From a checkpoint of a small mixture-of-experts model trained on Wikipedia.
Size: 9 layers, vocabulary 2048.
Below are experts of layer 3 (counted from 0) of a mixture-of-experts language model. Rows are named down (a neuron's output weights, with its number) and show model dimensions 0-159. Each number is 500 + 40 x the weight over its row's rms, rounded and kept within 0 to 999. Numbers have three digits each.
Before each expert's rows: a language model's description of what the expert responds to. This comes from a sample of Wikipedia text that the model never trained on.

# expert 48
What it handles: Name-initial capitals
down0:525550469419443540565544511546488524478536459512412444448498539543429539478482503487518424545480511522494432526537505512530505482533518535525487551511559451501518497445435478526574494450392498507446484523491520459459561512511469496529435517435534524555429506568497499516503484597520528510536406518507484574428554494520491460550529480535522514565507507466501561491506508530552448556496549511559500513513424500588480506499540490427483486470478536435523533482493491544466506497452567
down1:509516662465542553516488539528481467528532528452504518510527467515465493489506493571513485504506505410483493460424426484501529495514496453502495487435524468536536436496588440476502457493515494454520494525508448517514508462520412463475484450452510496542518443557559489478510513511480454461471454485495519497550547536527578595446468498466485523466487483486478492549478452480470483409498583476503616444531509508517463504577544483462500514513504427553469523459489523502495603546505555
down2:526543480523493450461522472456524482458470543511524561450544471437524505530538459483524537439414491570485537439504413495513494519515548443594576467495484491419534493524462481447609455469481463436586502524486467477465487523495510502486510478542466514498497454466478525460507492525524484547504485491564455502472484519556511539490470470558464425555520523423530529469572558505468505502506499431544526463493467542513460533502485489511488543489612526510487415423489557427438560481515466
down3:502545424518497447533512477504457489509534488452483504511491475438514505517529595441557463439574510597441469458556411551514484476550440521542508441535496498515467528544549515529481511539472434583532545494479515496462447519533480437482474452574437479491518459453491534568492514494525460475537461522474504489425540477432549473541493491540484524472496555396462503498467491463540481526490503518463507490545473481507564591519514458513462492562534566424450527429435478553474479482508527
down4:493522463462536523575557439553467467455446568455518517570488465470492439445430469546500514476526458432460484510553464458512441491498507479477516545539480499513484477459507462536528434451564482509551494461437495478546546492537503446499516548510532560461534551449544535495459519475432529516491500533492436570447513459529537496486491481484513564459478529502512511497477505426435527494579455474530525536483449462537432450438512522562492528522502540516539603534422494514465530589410448
down5:458514487464448491475418482504484476523461509537513523443479493481497521483553541565490524456521471537521529411518444512480493502485500477471506446542530457499535492447463475487483494526601525552523488577462536537553488488503456559511530465547452587474525459496465449533475477439516548527523432501517526490556458581518495488510501458504463500448538418571494504470466471458570449586548486474470454444467574515494481496532449472499515513607587434525510528492582537526546520477406464

# expert 14
What it handles: Mid-word consonant pieces
down0:532474497543489496511548530542501520482538507510490554568495492481462543491489482542434434480413490506475502534422552467502482538531549418514511539485577479529589468529501512452467475474487520440467445522506562408490522434479397552627502560490518498513406501452482441452470505526487456479446496521558462506506520557519519420568544466499472498590476518596505525555540548514495493557464532472502485518485563469525501510454474492491471510485531460485505442474493535563481488505534465
down1:517411476500469456573496426412513546493469510509530510467557464528512483516527505481506481440478504479453519566476521505465558526473536531451506547449487532481485411491506559500456534529541481527520427528578416470513502538433532491546479521451444514498504473522515536548514451555432457467587415484471474522441559450521500573538461392468430490542468494541502552470434555485469464554581451482505499523467514533514444490536552515504484520516512493535531489518549447556487508514538452
down2:418510534428463425470534467509535451436496547482462523578477512528504499476466498512564556423459529485469467470462481467460492489508518505554496452509449512522441438539578506495539485552525442545453499486598520420411424459497507492496466527528479469503468603490476546479536473434560481499475518489514503452466540526549481479473522451494555462464499466543488467510513475444551537471481510515538461405458480466567459514537597462522499450445487524519543527497538539516473560505563528
down3:546496564485481525546511440427467537528434503485481482438500465498601385489512445441509535525486506465537501489515468562548509515516564530527385422554592539486414512542541555481488489478482473530447544494544476528522552516489491513497503472478472455486514474505467482463495494516491549517480448369578532537424529555482424516465479558498454459465469523495502569456492518553587492522512509498503457470523521476478479537532533518437506549472499519539535512499516549496482455464458532
down4:514506518445490564456489476482490509518499491440498540485529461440465463535490515457527495460525466446444540413503530540573508525465534548515557500556493494451504535488497498426505512515455431503549474503574500518510465541517488438529489553425555420486426481579536529520455498479498534493515516495531540550475450535497442442544457487445584482516521510435460587505478410447531583467505565494499529494551481530505487467493512428508506432495443478469454527459549539537471559482462390
down5:539511545453451449466538502472501451409423490446445567469490501508474442462500522553489490502451448442493518519498535469483551530492446489543513466490488576472539474461527496516463478487535554524560622494522475587422557532505517518521472498504539577541478480481512424494589572488514475446472479490507475501547514582519489467468474509510509458450517527461518476469567533455519488551500488495489519553533507458440504514506489442549438475525427385542483502461484523517550504478492606

# expert 56
What it handles: Syllable pieces like bo
down0:444495424485502433504493489456499535468474513572524503500471454520505466509499570459529567483528500461495566549554486464580461508606554549489442503561538457517594400551531485523415516475525542561500527450493557515542566551465510469454572528504441537473510546482552504455493539458463472574483537532467466502551457452496487493561479475522512532488517542453513508467550506543536497529451598456561488532496457430553482440537506490545539536495472474529476475510459546527500504499520527
down1:501509516494550451563524511450543516468494426528469462488453564560516495435457497552581480539556516522456496448433497456507547524442472512476516541529475482463476470457520521529531425452447525608504523446425434534546509473485533505537525574522409378437521530512480506475509521471485396533566530523454490552480528542509479479479519476520484483533542527411478487460489502545443473471542520560549466527495480456579507488542465488510499514508497515544508450553530523500534559548465515
down2:508509534420495481515395511504578509550544488586499482489538472437502431536481514505474470466476528408507479508518494433529513450422448480579463499540543502505507534484507506459460477502490554534525543469510441539474527522480450507536523521439545470549453462529512553467531562473478478440525487517507486505481491465419475547479452483488527558477528530500527598519586558536440513559528430504470432527463474492542497552533530559453420502500486500543466461424606533498509455474526498
down3:569487505496528565469538448495451539512535502508538401467550454503480448516481505469407534513407445502463514459522500512450451486561540474601459479465462472493462458458481493404561508509542475469410491504495509506462497494509526512460455522441486505517446477501504454537487519455479551489469538495501539497401503485530478547494551435481513476510469506529564532603543579537492518408528539440456560529491537532440505484547480468473516438482509462513468434416520474535532498513523461
down4:522473570517461478552518409479547499499514444527414485502483450420473444549518545488576563512459549538539491486485554415530502508530477546536536505483475487435507516448447589508503482500555506504538462506475468541499516489488594469492476493516504473490480518500492583444496535410541546528479535544533481580476467541439467526503495537499499507449413582462507469564442503562404563512460545479518421543562477514500501520489448477506519514480474495511414525484440481538507495530507525
down5:562470538515526442580473512580473472539522550463421499408566546485526451476500518504513526440460488466444544436476439462488573426443527490461547482490557538505494537431538608511501489484488481448516480498502435495568543515467482506504471446547459433500488528498458540528574513489521577493476508438500455534498475468471476483516447460485462458471520518525532466458546519431477444541484542468479472513587508507540471476561526452486567569475401532492493533484488467517481531506521456

# expert 7
What it handles: Mid-word s/st pieces
down0:493484570492504529445514416474493554518542472516502514519514493492529410549555525488579527530553526445511437497494555513487511535535563416535496477507525495493503513554500585522421487508542516450580460485505481571506428521515538470551524505472504535517485495524457512505477528552556487449507547558466554490497491519483582469488442385455478515500519529473520520526486487506483529528488464495487533494503482519435541441431530497481478515514499404450519498534596592474568589521490406
down1:495456599517533484456410576445494543525471553503495525500458444557499492555518472619469491514480514450456555494517534448539442577469510510573479486444477456455505484516511476486490485505531513468456522488519490522451480490553533614475516578493506462511506493408508486500478432477475451521516484408425572515520485517463537475461477480484504470459523456507493549489555505546491446537482490508490522495412512497484442467442513550529449434481540485485566417509506499560540525538559463
down2:504473491535540511561489484528516503562461558509499532458485520454548494587527513470515443455482451463494534568520486522453444474509458568530512471436464509490563554553496525528533514458472557538510507522549463515497436531537497510458482571507427453531509478410486485442522576551601491490508460470388571492533451525539502458520494463437548499486541460445448523528473421481429489530499505529528531525461445532517477502458513439477510467515543574441564496494493449526535453522416473
down3:466570491565452458503523515529538463504502536541531494448519450495459611477543515498514512423589626490466447432548532483574510572517525481510498497496491501506491463471498511498485468494520533621496509446495491506418502428499509529478530453470520474497475459429560487527482431503481482538463525516433521461461463497461541524460518471509452481500520517565503492516497524459488504615544498453534504544507555454574472456444491562452545481490538497470530506551540524550461456494419530
down4:547509460484530512503461434515476488457535516531467503552464545486396466427511523516511540521497401510473475506497488504512476516515493486473497499487497439522475552488497543509499469555502375487552498485472550533461527578490456502458549509583485473544548519401631500508507534521597533507477522406478514520523532477492510508536524559458476496479492481537531556550473524443551464456443516560495524541546458483558444500494500510484481438383450494485486548455480510520441545473499552
down5:334467512485468434528490517531494461522485473544461494555499490581447449438527408536493457570558502446477499500520474525490459470418468486512502510524522514470469513531542536556459477537496477536471445464455505478577498427533416485475548506481402550524451478556471467470531559492472546465539471503445542468572472483527508501531477583449522480508521445577512580472495480460461513498479531506517451522550457480502524488539525564509462493552494511528501486473491518474502528548558554

# expert 2
What it handles: Subsection markers, odd script pieces
down6:519490544504477486503446462505513449496520531424517539529520457505519489496466541487518472510526511481453556598460474552509531506589494493531453533460484523542493581543490491487495475468633469519542545499476512501492476497484507507547548473524503433528506453512547456555470544512447513514438549507497464457496479369508427475526516444501498414557534422476558472491475494457545488510457471487538436502487506518508496428510471458516507488530487562461385546575474390503536537545539515
down7:491516458550497438509443517427444527467518472464527489462434468555471525541536463505490505451480490498494504516518530502496534507562577465505530454498535510451433564500548494522548502426551476498503490582516505522545600533551549527470512476516566507543489440581514488426468576528509506541579497502478506498439542517495427524524553536498429510541532493490462494568469427455445465491447550542514461538509465518474509440460529438585594480501521530511445498574536492452487443543493480
down8:480531559564489502555480504551540540486503592482521552471471523488490553536536512483434463544509496453529499425529510475526502537517434508515437512482455465484493487397467523515530491424552554456567475493473528497459511479543401548489446546475586500482525535459526463497465542522497510551483579462479498506455527529441492499458494488448422433498483494566490564498468478592455513515418505520423519508454522500467568521552492529518479468492485476498507508396529458515397488489465548
down9:508484533487504515618520512489546583475489508492538477510496488483493516524471486485494509406530446473495509484527514509556523446521476537556512452425459498546501467437435462418486544558468510594567525561535477493464492474444463529529495493460546508494486492537484504491537536564464520446525546451483472493494465563540529455478508501476453458531466486513452560517431563421540582526550570553484489542536527548476495558550422431416553511455498479528499429503571502471469523456502544
down10:515517489477481530541490481534517518501507471564496458509525530465447498536541514487513588511526532462531540483494412519498520481412458484534420477417529502570492528405536445556500493497412453444496512516517526551469457464552547438526526503455466555496440457539508495524497476525471499506458596607448532514510434487522449460493525498431565550499424516473534412465486557523471505504497520522542472523493488473486469481477501397486573519535430488452505541529452524482506583520496528
down11:428455442501448433526443593522450512559443510519471527465570479562538537526489501470457529476524483548474475438532512505513539495433527502490555505577460450532465482424489511498544473504435499529548483472580488480499424451472515545516525532430499525410518416479492456543517456528556445535538429492483504547436518517490476543600511550502492529568552509542478534505502458507501453477488561569480507524535571511462502512448489507501485514526501479548403507547540549472500525439511495

# expert 25
What it handles: Mid-word li/ce syllables
down6:442465540455522465572512545555425520526484456556493522449503470489497389592561526562554546530505512490499489546557523489521532516516570496463397512520516514516486528448507485487531529511512511550513481571483506487458487475531485476490490517439531454427446457482495492489479509578508504477488493528492392542493484436493555419490446495430523517523458451512511451525470514528473481576533521438476510492510603415484531534480506556475462545458538441462451501498575451450468555505518493
down7:495508575489474540507494489505456551500552479493560426461501504537527606541514511492495533535524492552542414533481520571517436471597504547572441559522515508518486486413478494488483518547481527528429484461560477486521478425502489501526432460484498450494513474483500455536498539578565543515522516525517455526468487491554509541556522529507534563520527523507430443445499521490536525522518466486534588441561498539489412501534535473460596548507521515534503460502421578518445472461545484
down8:455570404468485457478449527507560487511483521510502540490499490458527522538544516507443485540494473564517478487566549484447440455533532507543520443495490537436568412501500503507409551479510488486515470450506546508474487514518534571529467464448519526511534489484472488452476505517508542481419422543516501450560521439494489537508512469574459450505537560430483487498556480547569543547419543483578566482554498459559493459483505502412513514469481468464434442484511498535402525492551542
down9:484528454454487549516518547501460545560508464583519509532592466517551491590518504561505519503478490553517440514447531443486524510491468571482526430503523554480527499483488438480437500510519527489498492510592451516481530458438520548473495483518505570437472476506562487525468508432461506585505481507459475518470548457458602525560528567554490463502510499541493484509459513459522576447435578465494474497500462575495500414436445525456513505529505521511517469535398484523526563569511488
down10:453509504556540473524566428502494522454507515525533445470476608538473460481441519562574507463550433479542556500435461496504379530533501488481509490462506497436447457477572507572477519537464493533440514480502503538512443503513606509505476496507534474518530480549556465505506483472441423538546443449484463578497510507600494444493520548572493522538498493502546483506546447488527578423486529535503501589509485483492464496470496476466479462471554514472535433453485485484508496558467504
down11:493550533403451448574511530481464524466491457587513493536544499563517546499467481495527532505437509523514518514515505544527402514492524466534496459499483524601458481483518421456495467560486520580497552488459506484498491510548510536498564484541485521565520510590526519547513415493541531448464490553542465499549594537531485395533488510516444529453475549435509505562533475482530472502489502519480440492491480548510526545493508539555489492494502465567390531550568460518488520517523577

# expert 12
What it handles: "lo" syllable pieces
down0:495448523502465470556537507512495528513439489431520512487506543441489590511537464538551409463526550525451477478569586506529493463508452513496443446528527458510519532461446511494542502505493483545545520501512478509452540512570506589504578505482564471485522497464590553501478446446471475513576576464482455471427530559511455543461427481561462438528491549497519454486474452440484502545427506553484541563506530509521485496493452509516510593503537458411494517519528439493476502444478471
down1:551516452462493440484506542588440470484474501481538507518460582510496510492469502497451492499531536508437413469526491499551491454452539556455504469479466537434492536504511529525487431474468452493447504551427516479454489506511449530492513512467525449442398518478590520411487512406542515478569509530465436479468494521477546426480484508493483513495527516551521519515470410478441537509481503527434490553583481536504464514562483441468447484507460447487473441494472463487556418494540411
down2:437464536503535586533495531532496498438451541581446486407464566494546454436576494481438521532588571502445449492481517544544490541511481471480503487450419519520479550524506466496455507470455521462475493520519433425512527492506518532562491493524492512472480547465493447433567574461510510480407461478534469443506487522509539470515538526462470468519552463444446546462478454492497527450440461465500549487467508522497419449495450490526474560480473551488523459477537446454574492450542493
down3:452527484486531488446533462516504487485520459561533458523468529517497534518541492517504533537507555574508480529497432409455410487472496513485543549535535456499540551563485461487452423503493457525455459476467537524494532473520475448455534516436565523441537482552585449569547510416513457506500478510512516567615491521488518470567502533592540534490516433542588485504511483438448528514497458489552437545455492463480472492497571481551444540480487437541482513588504481483519494490509548
down4:530519467559524519470546506534520525556471501508514497471506502491523500453423533496460457397499399510503480478525524506495520515486388403500439489435496517549529496490541490513593511497402515536544514524428516569450541482482510516476455490471511382439517504532563469469464506486452444503546474479502529508482482406484519538468487460430448467471463491554503536508543539504473509564530488463502469441491463532506553467506445483483514531524488537497463568542438529441463477572541423
down5:532492546492540561531461484439445456519457497479568490494556437479486516468503490519548534532489526499522601475453534534464500428526486490503565558464447576460414493491516524503546500493551528455472491549457506548483582459533489540482435532512532492483515528533507466494487476470510483494502575380525463508465489533555524450439428549551527520533447473513466446519522522550440452448492503586485498467540473636526544521480527459576517518481479456536476506507475453564509468486471527

# expert 54
What it handles: Verbs be and possessive s
down0:473400524445561525577511465505485479460484574525561535522443497466455468519470507471504585499510536514419464505501532504460573480515455504482450490387455500527582511471452402445511501472481494517479502552456511553528537532478527500469462549500537501445498562482514513505490430499478537494453503518509438468509382524533509451502545529537466456494536469537598541473512492525510502488507567503483507510487547479496506463516453486543546537530494516499568398461577537464470406480509505
down1:476488520534541542504527486459480483482454434529454466417517462588496471527516544514524490501514496426514498539541511510493506509418561498472584487552480519434522507480491497484432489480599490459542425507547486497580485547493558501491501489526517501486453445521477505527493479444476558502439516530560506484491512484558585583497520544537521495562432505485494480480498492445441483440543478428521467520526550445486461482423465498479541478506538508525449523480509472406564584632510475
down2:502427433512478534536530479498485420508559451530456496468544516500444463438510471517582537481544473501518474529491519544467488491451437487526531508523463469465528482534442541554464514511448416531540482526505455494453421447502474522501525543464494506512510399457474540474584444419478470510523504499555549543551461467519476439489544559495505434523534563565516506553472522487487523491462575473426480500493570477451479482505460486518501449540489543431521471440584472481536593469572498
down3:479496532538522491517532440555547486429528491424515508536504521541476509545480440489457452543427518477476538547582521496462491513512394495520507395451480448510558506536545399563532447495502465509464482553505491523537454457524536474442488520537478569462416459433484523545505463526496567526501486521498559519505573505496435449513496457506514508498509549508554514478476452523459568494485453491547541518473511465546525437465482400430474553510495501540521454513487522476496376520493509
down4:510474541456536434485408563536409471481489547502481495533492534445518439565540497500433521443498501527422502516483524492527503506537557525483464496528457537489509478431457497504529491519521441468570463532565469485503443576476467480436498559466521555517509582459518508461514522527454547534466473512473582507518467547564455523492455498534530554485430505460532469418500574463561495393524551470547515528515431484526480474520542482548477556507542500559488585512495509470549474480570520
down5:511513472456511509471506530532484507461557516504448449488520467534483516493411450487529514534551446442470429480534423461519465553526514518558454442482595473525515468497551467514484605440512521460536503472431496528488482497553454480476569614441476498509509515562465500468493568529532537539471494546446533533509445458495558439528486567502514549511519594550527525507458517476448518485494511466451516517497507485398489517481436507515523445543521553467466499394526521493479426529460463

# expert 6
What it handles: "on" and single capitals
down0:490542487493514431395555504594485490512535495540538512451472521545446509518519427505491422515569530467550496527532473480528470486480511486463569477532525458490458492504534519567457443573466434547462466483467486520465474569485474492519466483460462502410511499422438504534544566529509447576481470488500571519481480506416573496555558513527521440494500504551491500487509432524493557563520505470505524525544530522487479494500444519506540528508495465468500477503541481492514614521452370
down1:432509509472435509474530503491381556492485604456468504358542465478476503488539489490492448616450469453504523531556557460526490541517511509463453440517490524450501520524518524511465449520552507522539482474521518474473489545495481501481509444546512517495481582489464520551487512471461471500465543386474506472568469536483468527453493514466438529531533549506495490444480539515514577489502537518389498490518529472498503500475493465470503495555468535431455547440468538472532564427522449
down2:514496425481479517510454462527481474485506521459526506494535464426445526550474506545425559485433489488549550477542502516477558487436477497504466488481619470510537485387532439516547466495550486508533481521515436450516499561558566464522577498472521485523501506474507528545509567530439615536519494460476482546470472506447443521516459521510537516469487593512471468454476576495531521465514478508475535529558515479494450448511487478473496453457528529440461542465591559513521474556502405
down3:531442518460505494457439485537476445516544578458507480501524531529483552475455466475442432466537535507533455462444446523551484512498521505526483485589563479512510569494547507465525469539515469495569495507469507483418513497540509453485495435556463521495458491456497487521508598557554572501537490483559495506481527534581549493529481490559499539460521477523508486515493578461514510524531453523485516492467468400547447608566476500457467462530514534559521496476495443508447360459468456
down4:510444552553545515493450484531510490493444544468434557422505433504532527518519505600466516538511528484473507557464492426490528460493504499494509481413486495500477482537518564452496485441410416541500578504486483476452530520485470534494496492477490544446483561479496542544522533441487534488520469455495507472512513455612460441448425510500474451481497552500483493561449549426556497486498432499615542524470493518500503532462538532521545535477578484438494488459536488561526474424499564
down5:493501487561520518508507512514470561528549423530414500521443495511495532440511502557535528564415494516490527533474541487493477497584484504562494538381561504519554482469450483506561487517506513489418480490424530479515463562538518530475503399512452554546509534494509524458478480457469517437496498533466505533463451511478445531631495525444507520485529473528423431476473558462469446459532497556523537454462562477479553524424477448502519460457547506510476559494475461544450488500482535

# expert 3
What it handles: Plural and suffix endings
down0:474549552459547595561496531508533457489465534523515475420470503515548507537444486505489433521528485475535452483532581447553498461453461580466460529588482416511540493432459499471500490501499478502419479415441462481534467523459510571497474540541545471492542477486497498489546467511552531477506536479580467507459514482430522545440501585549489446445560469519515506522545427509477497543446547453467508576471510530512484480496510557495391476471522528568518519519514469474544494504517554
down1:453478470476456451539521525499472449500432521498495500528471610510467494436548502536452485510519463504442458475496549450540518480475480536536508510438508490488441535527574494599521491537538472519553524495480545395427532483512450569563535512481489509507517519490539465547448512520465459550514428543426476534431433481482506556476480548499474563517515519484545511557487585445474467531514462516521470574405509510434496502481461555580493460547446519483564536491543576514510514490460479
down2:451522465509520514455478500421585523449487465559544477496464492519452502512470511526546457523475492563444450468538491443588455497492501536497534518456515513520492432489475469517534494512501487571473561425405447498458444467483460554488524539517491434425453477493523480439581427507455476573502539523517488494478488475510551550563572472526557446539551536521393514445487523475461534512538629540495520502498479511442485487497483541484493441475433471530522507472502552466542507542532489
down3:476493452476590521463513506495551494506432500474553440432548473377491520516500475555478447538524467525594503526541541506513443492475499511462486472471481534493562539544542518553516526474507522470497502541499472512507448472522455490480506458543517587604451536567491483399613451545558549474519516458538556509497515562504483529445500417470557451442469535534573472526522464514397432517469488516510483449503443521513535494513463530489477498484484490529454530492496495524541552483507520
down4:463482519551500556491433453521578494424440492526440446445583508535480451574498493532472511502509488518501431480546494522535399479481495469559484515527491555355498529526471529537509519514495444483479450465467476552426425482520424525503557495540584482522523475542471472455562445580550438489501516494501549544496500474483529480484448541534510482482519489490607525489530488506534461524498501486480532573450513466590566504485485524552537448466495485454508486493464502477534517446487520
down5:483505548485488491500491521582504505603498538488452453550454468507574552543465447557524474588569473551467471530481545482501505504501491540487552536525456495570444480398554509526523495440474522522535524496525540519530466554438446529514479572505553517490519493527511485484521416445447562512495448478509404497508494529455464587496465484520502489516503521539470522497538531463435448444549490491527461457525554436538435462537493584504537501557496498537473530445513548441527468490586548

# expert 37
What it handles: Short letter pieces
down6:439523453441502558533487520522475524456499463497509491473489499485543510586552507574456410468506578528474491563570469547486523529479561579443474501531538484540521517476510486460497527474473471575471498537532474534516492504510552499527486471504501509539432418530569450532451576461543496395483498451451482485428478494467472529541450520539516486538474529495452510526525420442506519511422498489475463465518477469487511483502478414472536453488533544390534449544478514537418549435516544
down7:520530514443565487495508547503509493407545446500496552501467369467534498561493480486502498529493499530484487485514509529407567512551517423462527596605506505512483487409481516557471535471477462463476525471518516462478469483541524565477516491448477544502497578507463465595484483426514402454421501531484519471526488529492445518507496542504535503431453399470497526536553482476506480470473534515542472468507521449546501538433526557549459537524516426520507517484472494537556508522476515
down8:501454509530494492528471532466489519475538491524477495533474509479482480493383453459476578516493501593502537512561543468553463495524418531501568513499441523469554538517459567555548504451504487442474421500466544438484434461593534489549515522480555463512529427504544502449492417478451461515580569484524516490501492516502477446508553529466477526541524514498469581490443495540408463585486513466511467481566490495427544552511434545480537529438521491515518517538507455505537475493490429
down9:467501524528523423476487534449546525465513524535510508482572534415591531545390434459542499515521559503484472492436452501480503495539477514496457578446468432498542500508468557540511518489429517414428526564471535467482478517493528568452493497513495444491526454472526427469541539600487488497502474483509518446520479575538493530498497502530533559491437423462482461497464536546529575443523533514524496465516471491467452532509480521472545473473462522453515396479515435502492464570492554
down10:510517531475424504498573557447421427511521525501521532491459512500538540531568479433459510500612513510489550501474496475541422508529482487566444495543424492513556502476503490468519580537524500534538550531470583511538451594493522478479474513461531549509467480501534544488519503540521404548515449497443574555480545482438509455478538518545529469516517520492497448516453484486543543489549415496557524465438553514486483543386465472534465513504515532537536513459479558446463471489495544
down11:486483499513594517538489453485513521493470510541571556459470497512452472490557510536494464590495480496449538482569528557485451479491455448514512506512557531465523480464528504513515553508474482484577501469512473468541444486474467482509503520525466509522483474557453503510439532488464588440627565453494452428494488523497517630507531430452515479495552575463513487473508598490464468464488507509435516526522453562514561501462467445487484533439512436534461465570468466549478475510542434

# expert 15
What it handles: F, C, Mar, Car onsets
down0:497536478526455479513515499426524449520514562484412502499511448522488483509478503481558438458481479535541469454531513505474535549451509488478548458522486474481527542448453450525510480512526591548470549514444543453530447563524472528538560561500484454483431435560504510479499488514528520542532473427515522495464479544453466435489425545478422568531454527478445512578492630520549558523489526515522479529461495489532529541468478514440440484470530482439568466524468512515453378507501471
down1:486524402493513550498484498554472494572484465476483533471490461532468493449495499519527479461503469507532454506463505464476486486462528543506480503486541505487413527517520585570518477503554453551515518477432479499449438445455540473450504511488507485452501524460482430492490492558529473581470527449490480525404457442609486495522520404523599511557537519508505510450480517482487451587537517565525540534527430509429502518482560476457537573529573499453560545567470470529483462449468486
down2:480552447559496463506498540455537473515534523553538583513510520532487524514561530450434491512518558452502503556514477471504554439474529498490456482509495503485438466548459546447466499552541417494558563508560470495436495531521529462528437437465491490465544555562434541463563519485555479497537476498510468471486468525528561432495523481489505454454511553519462519505539525449453528483484416516449502522512477572420449549513525553563582490506541458529449478491472470487568613447455456
down3:512493436497453516539498462433475513473510552526569545504494495434567477484504504470533482586556481526499571552393485466511531519468485485529495533488462539499452485522495457484548552507469500501478506524486537447542436514450543519520496470527489431511478599518427418519474542427507512513478475544452493515485473450428576543482471512502511543511444532541425510551526556526438522512438567500628547496498534457511472457473465550428546499446471455505455554520497492573503530513491539
down4:568512488588440543528479560481502493575559466531491481510561497545556582493498534514451561501484470492493541493513412546463370496553463482528484578513540406462519494456576499527514440487567534503513488493451515524459412492519524530448456505514516529522557511403545480476514480478416526486499521547469547486453461497502460483505505488519530493544525511531476527562565501552545490564419535467556483497496541514489477517474421532502475501525556458501494468574520555509528509484459525
down5:467550508486531544455451506468510522443526538538552420496500503521567477457557554470517502571512519475474438476481531523575554436454512516501432496487502444509401430534506527552532493544533478496472468568539527540497485524456540514520494548520494528530532491503510477534535402514526482459511515400518519452537476455429500591455509587534540487480493478503613546434511594415493558463598513511518487500494433454471481470518487517528507494469526474480475459501509489495559503451497500